Below are experts of layer 6 (counted from 0) of a mixture-of-experts language model. Rows are named router (the router's row for the expert), up (a neuron's input weights, with its number), down (a neuron's output weights, with its number) and show model dimensions 0-127. Each number is 500 + 50 x the weight over its row's rms, rounded and kept within 0 to 999. Numbers have three digits each.
Before each expert's rows: "raises" lists some tokens whose logits its average output raises strongly, later layers aside; "mostly gets" lists some tokens that are sent to it at least half of the time. This comes from a sample of Wikipedia text that the model never trained on.

# expert 44
raises: " score", " album", " Record"
mostly gets: " species", " based", " Bi", " p", " gene", " c"
router:534560554524511532452432445476461423451502492442472506526523447556576473458541518501463477502512436458502537507464442511527569420594493360427461477554517440505512576452516596534500534441508486525525457419527513484557568428593555416489563534506584554471391522488583432498483450519566502414435468496550500515524563524534567522462422465509462484425517473496542485427584617492422527577533
up7:599477482466550554494459457594511596489476518552548488556534593526424444491508519527548503540492561519479520441504596440433480527512562521476462543548543528521511474458384440521503521489392535525460527504529493456483546572397457512549459396523422393528542448410513516541594574498469512490482452605509435440518506511501431498573594540406462491535496527450473525497501554460580484453394
down7:522502425486487477531521485490458566498580453534558551534532550445483479535526629543467406462454543577525542498518470506520543453472547508461516572551567524445478548559573507450456392434428501443424491404513523535491484520532454468511465397449498523465454426477495548474525433494479575561497486483523499496531510450391552436505604463415515524484471474578515587600587364476450501491587
up8:478564402518523492483499433533519410501458460565449533502580453493525507557447416485596480493460464470470555432539561519347554438503445547585397540561458532503543483565530490541502521511460561489475523569588499435499421500456458460539423476488524488484532479420506577434464637503511525433491595516526506500503499482488441507576485559430549433520551454535456428535590466509427517469565
down8:469509503554453547464500535519580558459525486526544453588478445384501480496529430508522617434504510488453463525463485545534387582541607459503526436409473445425498606456495550476501479454473374440542421521511422467491536521505503564548499563467488502516452480506439466578542460477494421571499501541516485591446524539529538473401508557509568459536502542442604584528467458477542532529405
up9:501559574413554469581506426428487492512549489595547469573543421458554445445464515428438517609528496561541546455524452415457478569502488439511525509535501517435481532448440464493514517534535532615579485521502441466496421572590492530508491575562437510541513598555543560545599557523527612507457488479477478466443453435475464545454539426441475406505473461474457589521484488465460522447537
down9:526445531617480528445482530448467520558566491417500589525421428490464585531545507559531398423455484494485442456457484605502544444492405505499544503472561455521577458550554519561438564500488505450455562372553488496475524537450523433391480477515535400519445431472466522550426461533471482437548535587480496504503538543523611450541503537508473596602479455486545496476514571507483509535539
up10:486487525540577548523497454513520488413585548444608521502447502522549575527453485523429438580416485486490490504473416449527485430484466510459485546486521454464539505485471478462479555480498530488507489505595506510522594528569481412576437456528563477468490543575407444547437466512498529599506446563498516516530571521488456449588487430400441409425570591464458477624466523400421475450516
down10:533423523508573452464486550458554464499501479522413535512571422473509457420572525489574500516551519477495461563495533525495579510478530436562493656493434471569480486505427415518407456489448552517583448471491507560470503426480532538569457535446506476574509438429494578576475516450550501497494501449449526467484365505529636485569473556500504529585504439528436589410431526492484507458542
up11:483525519474496507498519485468556441454575478588593474446467519529498551405564558460367469493592503600471590563510556582489478424521528511557511505432481417532518519498510589466482426563478581492416473488559455516461512498441478487492496515518531372597534459535530494505535449491473533470509468471597476414550509473495444432450488588570543475509442481437488528457577500593478419430568
down11:438540527528491502510532511472408527579498453476460423519490399432461413469437421533505497458399450548377476495456513552553541441543572479533503515515481596603535434489490500619468549509571506642541500518500447460495480503560533545496459504475437422490558434503533498399473549544519512534503472535464469474414494515527566560474395541551508534545528499551448470460419583594542505486487

# expert 59
raises: " its", "fer", "her"
mostly gets: "In", "After", " by", " including", " of", " during"
router:559475463513414483463472589550608487448476590576398506594344449523559449484491511608458516568539471414565447491439533406519437510542491516523518506542520523540392648545570530456459544561435486520523541504462469532551513421492464491451511576493453467426544568482500490511458538509523534526515448507515533515473472487433506461547545557595491462456454498469434535509471581472519502521498
up13:470533463554468444522457442491479570446507470539457580606541488482517459383424516474460484513507510538474529612479476456507507572564505546485446537489400536519552468471526618476428555481470534453497626540544494560459478506433457546509450515499424436578594481417502461481448444471490550574479514468492599447444441504429520470528461622548544554540536508563476568517465456437531593527535
down13:521446494517528429477466535460534431543475471479495445449480502538535559545487467521493503437475524546527489427440437553488629396484518468481438586467438435556536446435481367530514542466492558602466489462525445433504626485552579543462501568498467554431456466587540437435529526584503582437508428405545467518489510536569526447533544460541516481470446508553546441517521580536520555583540
up14:506436433496489562550568538519482440473498552581592507577500559467521507493591508490444416464512504405500446496423521571587399488548527496504458507572429537395447460542563545433582480522551479542528457540563494516505594473539468460391489494454479500579461486530461509518506555495397506505551618491572481507482464407465468477437420504482528464533503505529504547428481403439470510491618
down14:526503481379510482484470516566464396487458518446466576485519463520460470548469592468485563492415440469528518387543523521520495567457536484479533552549522476550537487475517517517551448507476507402540479469427579540457487554509454599634545592495409564500517420406501490568404500495534521425531472546556490462430567556476506526456465405497510413466455491530434432484559539546558592496475
up15:420477504621504549571497580469492583514490537505483516560509498516593413460423503508596437538456474524467536513476546502508583499522579452559465473486521476518510520547478625449550520457468486484547538479550463520476529515538467422609510426444521468593563491424622497424446466617520464452525489528393522422530479510413498446460454488512521493473529522434460452441466457564490530605450
down15:470416356491517494486497531549438430558456386506593475526539475462559498478495452436468496403407568457494555439587611496437491508574513538432516490438476510500562504517500483562529532530550555536472514566550454531426557523462562524512483491556478500444429450575512510592547519469534550434516491545549556461567547443475493488465583497514483479449445464490509367531505443567422491496600
up16:424421622504514467535524500515518600540496325473525558505521564486450469600514459597531393436411457576543425533492540471553474550470523507486470550471522477469447535497503454495446447497544488520448522423474502619435542500493482632521492501520575499583459473479513513480554429545459458541489456499560496436657466456446441537516506509502526529446514593498491533505498505488525526516506
down16:544415394406497509470547507401492479509454548437570570479438429422471530637468519397496546553538483489566529514556495474562569470505566472420504447417482454533513516486492586529457526476536466499516552544476599549449560549506531547497505553498521434467507474495507493596506490568466471452416492562560516497444462439518484531463450493574529559574566379494441456393546517496501537449550
up17:472513475549471501565472522510469461451442463514531432544495560408476451461487505507521383452461440578538450458489460481518502403461625533405472573512455499506468511557542488521447600544474589487587463517555568543526480482569554552486561518488525531564495446520513548567545471600569465519532504375588522467478422516522373513496540403472465524430487435513475446516559565488433487556452
down17:472456462466472506573554456516550442499583551484546503474512554581562520551566499432525466565484556505502502514469506444561391488477505546506484492489521555500440446527510560503569499474475391498551549486548533540447404514459463440454595537464554524446523500467440596441530410477500353474536469611413484577505368472510498471463532450446539518500498506422431540618456488557487475473572

# expert 15
raises: "ö", "ä", "ations"
mostly gets: "ta", "va", "ar", "tic", " is", "tan"
router:602444483550540457450521492459497441504448534497471414508529435530538521564568523474446523536408517423562531492437424512449536550498521410477496495388557502478456482425543545497455593535534568519447568510381581462477509443496613465548486552589510439578474507481539530571487487490512471415484548435468525468482478597569522449501461476556605482486511533459499572577504580506593563486529
up7:472509429478565511526517592542389528525462483527487534433524513427524457520490506488538512466446474486479494415540448446466492486450433443582554537552539517463416559567535584519527372490455395436504559611555544512459530569429510499605469557484518549391476548589474450526427492521461508470507532389572508431449497468480558534455510558473502446505550441484544430492494529447558519514602
down7:510427472511488554486550497433551494463481511566546609545463530511574453521440403579558495534580564537338483559550527515473491496412502535436472597563535481442519463508476498449497581558512492480419486554559388455504498479553442566542521459445633521534482483501542512454536526470522492446462422533535580586462504494511485534513494455473527521477577441542515509420413438404444495506470
up8:493458591492500518478412565447545538459509443465561523527520523472507499515480518479536374425451485479519529553472481507539602426628509559486574596446480508421537525464500563531489460442484495520531512526545515474531549476491552576410452465424474497563474592410508564412469489476575473441509497524460527509537424485507476412535477533397482432601521397439506541448527611473524500521588
down8:496502565506455508492539437494444576497610529535460574529519636579453498440514512501521513493642509583490496422589501499520469457438517492618438501577459570546495521508445490466459575523503442460501459442572489393453520498541424532446416548443601562413550481559504457416529526487514526549561540501463470505494518471464451535488578498511481509474488523441530480464457390484475457512393
up9:493432527506515518470384472570529503518488493563477424483446509510482497475484472576505518561483408412632527493444482521484540491560525497528563491464470468480509556536524477389446456438609593548484481543489525588463614590455500511483504496511524528481493555472496493459502523396524478507588490455508561456511592433402512480559591521526555459449450561426527459429459461511361440557473
down9:498471469486462453562446509438517534441523476440590498439500570478515506503514608429505483513551451506444614473499551501470550437516540525626492471552523515513503508451464471431492570552472440453472533410591448480434443511532509507578511522497495465508506490514469536454534586512564562401524523581473379481522530399543574546567456490453487521542538476526434556445517425384492552470641
up10:528487421507406471454511491472500430390570584448469572614431627501470428508499562553552490438420560514527455470580462434496451412519464499474593587553530470598535463529532533519426526533508507493557465450483513520449533505539561480445536502504536494420522416516526487509573460522394497454515565506487590448440491458512474506531490482440481637458582475514517474566548480453494497514459
down10:512542592491606553437568498532442514498536387450595545526477425494514445565458474575583431584506462495515481497477552519432526502425473437620415447492515549438498598545488498565466443372523504639397558537522444440448503496554479531533490482511526479511475517542561507559442481530596518489472472504449491493513478491459507451496491494563486593493422480434584543502474472514474487520445
up11:518465595501445538507379416468520502608541375559541509535400484475534473403466521509541442506511467596552551434560546562472563554489529452501564530464498533487459507493511497528491444422497501614510452499478414516592557508456410553477453480496584539387534496552499368542530529473514499482489539486514599463468547464557449545473581478522503481460508519447590466425536515476538502476510
down11:477517473434534593521490510524488579485559516449432488503570453373449540579454474498501426362561578466481406508525475381510468491566549514526494574509482536462556436541542481495566486522466408452417538570554502515589522476589487520413431549467407484493570490566449587472517464537550498448522518489532560509480494525521583556482389468492517510450495495506487472515475480508580389470522

# expert 45
raises: "age", "ate", "ard"
mostly gets: " G", " b", " g", " L", " d", " w"
router:495561497486546500492489426417500430486501443458561505510560373532559545498425593541551485479446554458471516515473553436570527437487551510474509522488460448543546545548481466497553516416500409497477469473514524483559489570426516508526425390499549600474425539515495506477555454430459493561541530535580542515547500547558467499561504605431459442503551556488630423399573486431461430558548
up6:487481484433613469497462559523562434568522536491532492478475502511549455460523576423465501451441499518514462465485576552540501421466615396394534543434488374499459500566470516453489492479466526500520611503553510522502513534564513545409462495505591578512482452482523555514436526521514564495426495477407420558408521464514371507490430553497485458448551541484487549529590440411529558542509
down6:500577461571436534496531503493402538461516489411501518557516545522434504568488455509574511484527470524460557460407464531403470617472451479545484477515500574532555545417548513531524515515545529463503415541474488473533414437453482464566545491500329430537495547476456490520521546478491453578515585503590587531543468579554638461469527452528539552486446508493468442427475493524432415476538
up7:462550520634523502441554491519405551564436437507494526488559479530474573511549485540509537505355509471423519464430468512452481591553510557484395498509418595483562507415539528515426431483516606477466452446440510528476513395380459459505503548535512504550566571557526511468572492500443507520529565522489435477500508562490529533429443500477447419525494482535468530479538503472544637521518
down7:553521487446432482550426483467599449418542519517502542465524592448557442547422527382518454509636480530519494531611533530525530489462495468463534507567593425489510528530510461303524583490435425495568482553556575490500497589612509461505546474485457498405513503462513482531503499508571462442494429399457525519503480474523512462560537535456478528548525498467492477496527464534483423485493
up8:367487530572540530576455419498494479466466551457525376403464556488562453587576559529567556482431501524448561474476495594507555499515476487398437533467556465484441462416451561485459442474490454529483489602579439599494509484502539524482479566483513515484469485502526438521544494579458494556597496517522435520521581473436527391516471567554520513472490457483432505464416539475554579520460
down8:515460477424487475445509540548489614417549514582539578596443509526539379390559508470447483502565461546535463466533530408484409402466469510516574514482465517517450509481572457584509603514436526552512495501449533451531552529540440577528526551510442544509478524485420485571497497450543568611514508567509438409492442495456508465563471508462508500537466459491497423563489393484496453462580
up9:540456524542563513486557515501482470581405436524465434591467529543587380538513539519487414566438372553475537489524471513406543545562452480483501475611515555515479477548530486457454528404376489493438514504571467446488409593590497483522526493499452514466589526464546485491510527516460442474512387547423485523532444496504524469525421476502479502574518449500515557452627465518505534524536
down9:506451474542465563513430421555485521459546518523535538448470510402453587497531481431448518499547591490580443478435495458567462446488565517514524518505409414551463560514508479532512538592500505482554470554490509418514534395440486548490550476548472568522458410476488498438552567515605511533503614458535462474488563553435435479473593530441478507457453470440525485483371557541491476450633
up10:539460537519489476394437486543401499559500471445618545533479515491484571460518524548492536394530524472539554356506479493502536429586429514615556494444524450540490484566523600575419476534533549493508547590515535508524506408448539423429510493509452488526422466570500488436443453467474402480527480580503470525569551513500608446497449564525508476460456507425486590537543515519479492465512
down10:486484565510521512505570493471564507484522504561459428508458546509447418462497466473466453582550540512458497615528564541449450595447585462428441489574517511432547502459500419462469492424403494572418458436474485466518432579599382586524502532521502473473482436439576502572521535457491584533509507454403544480464501565524404582485516491481490598504497580577512461490432511547504481532546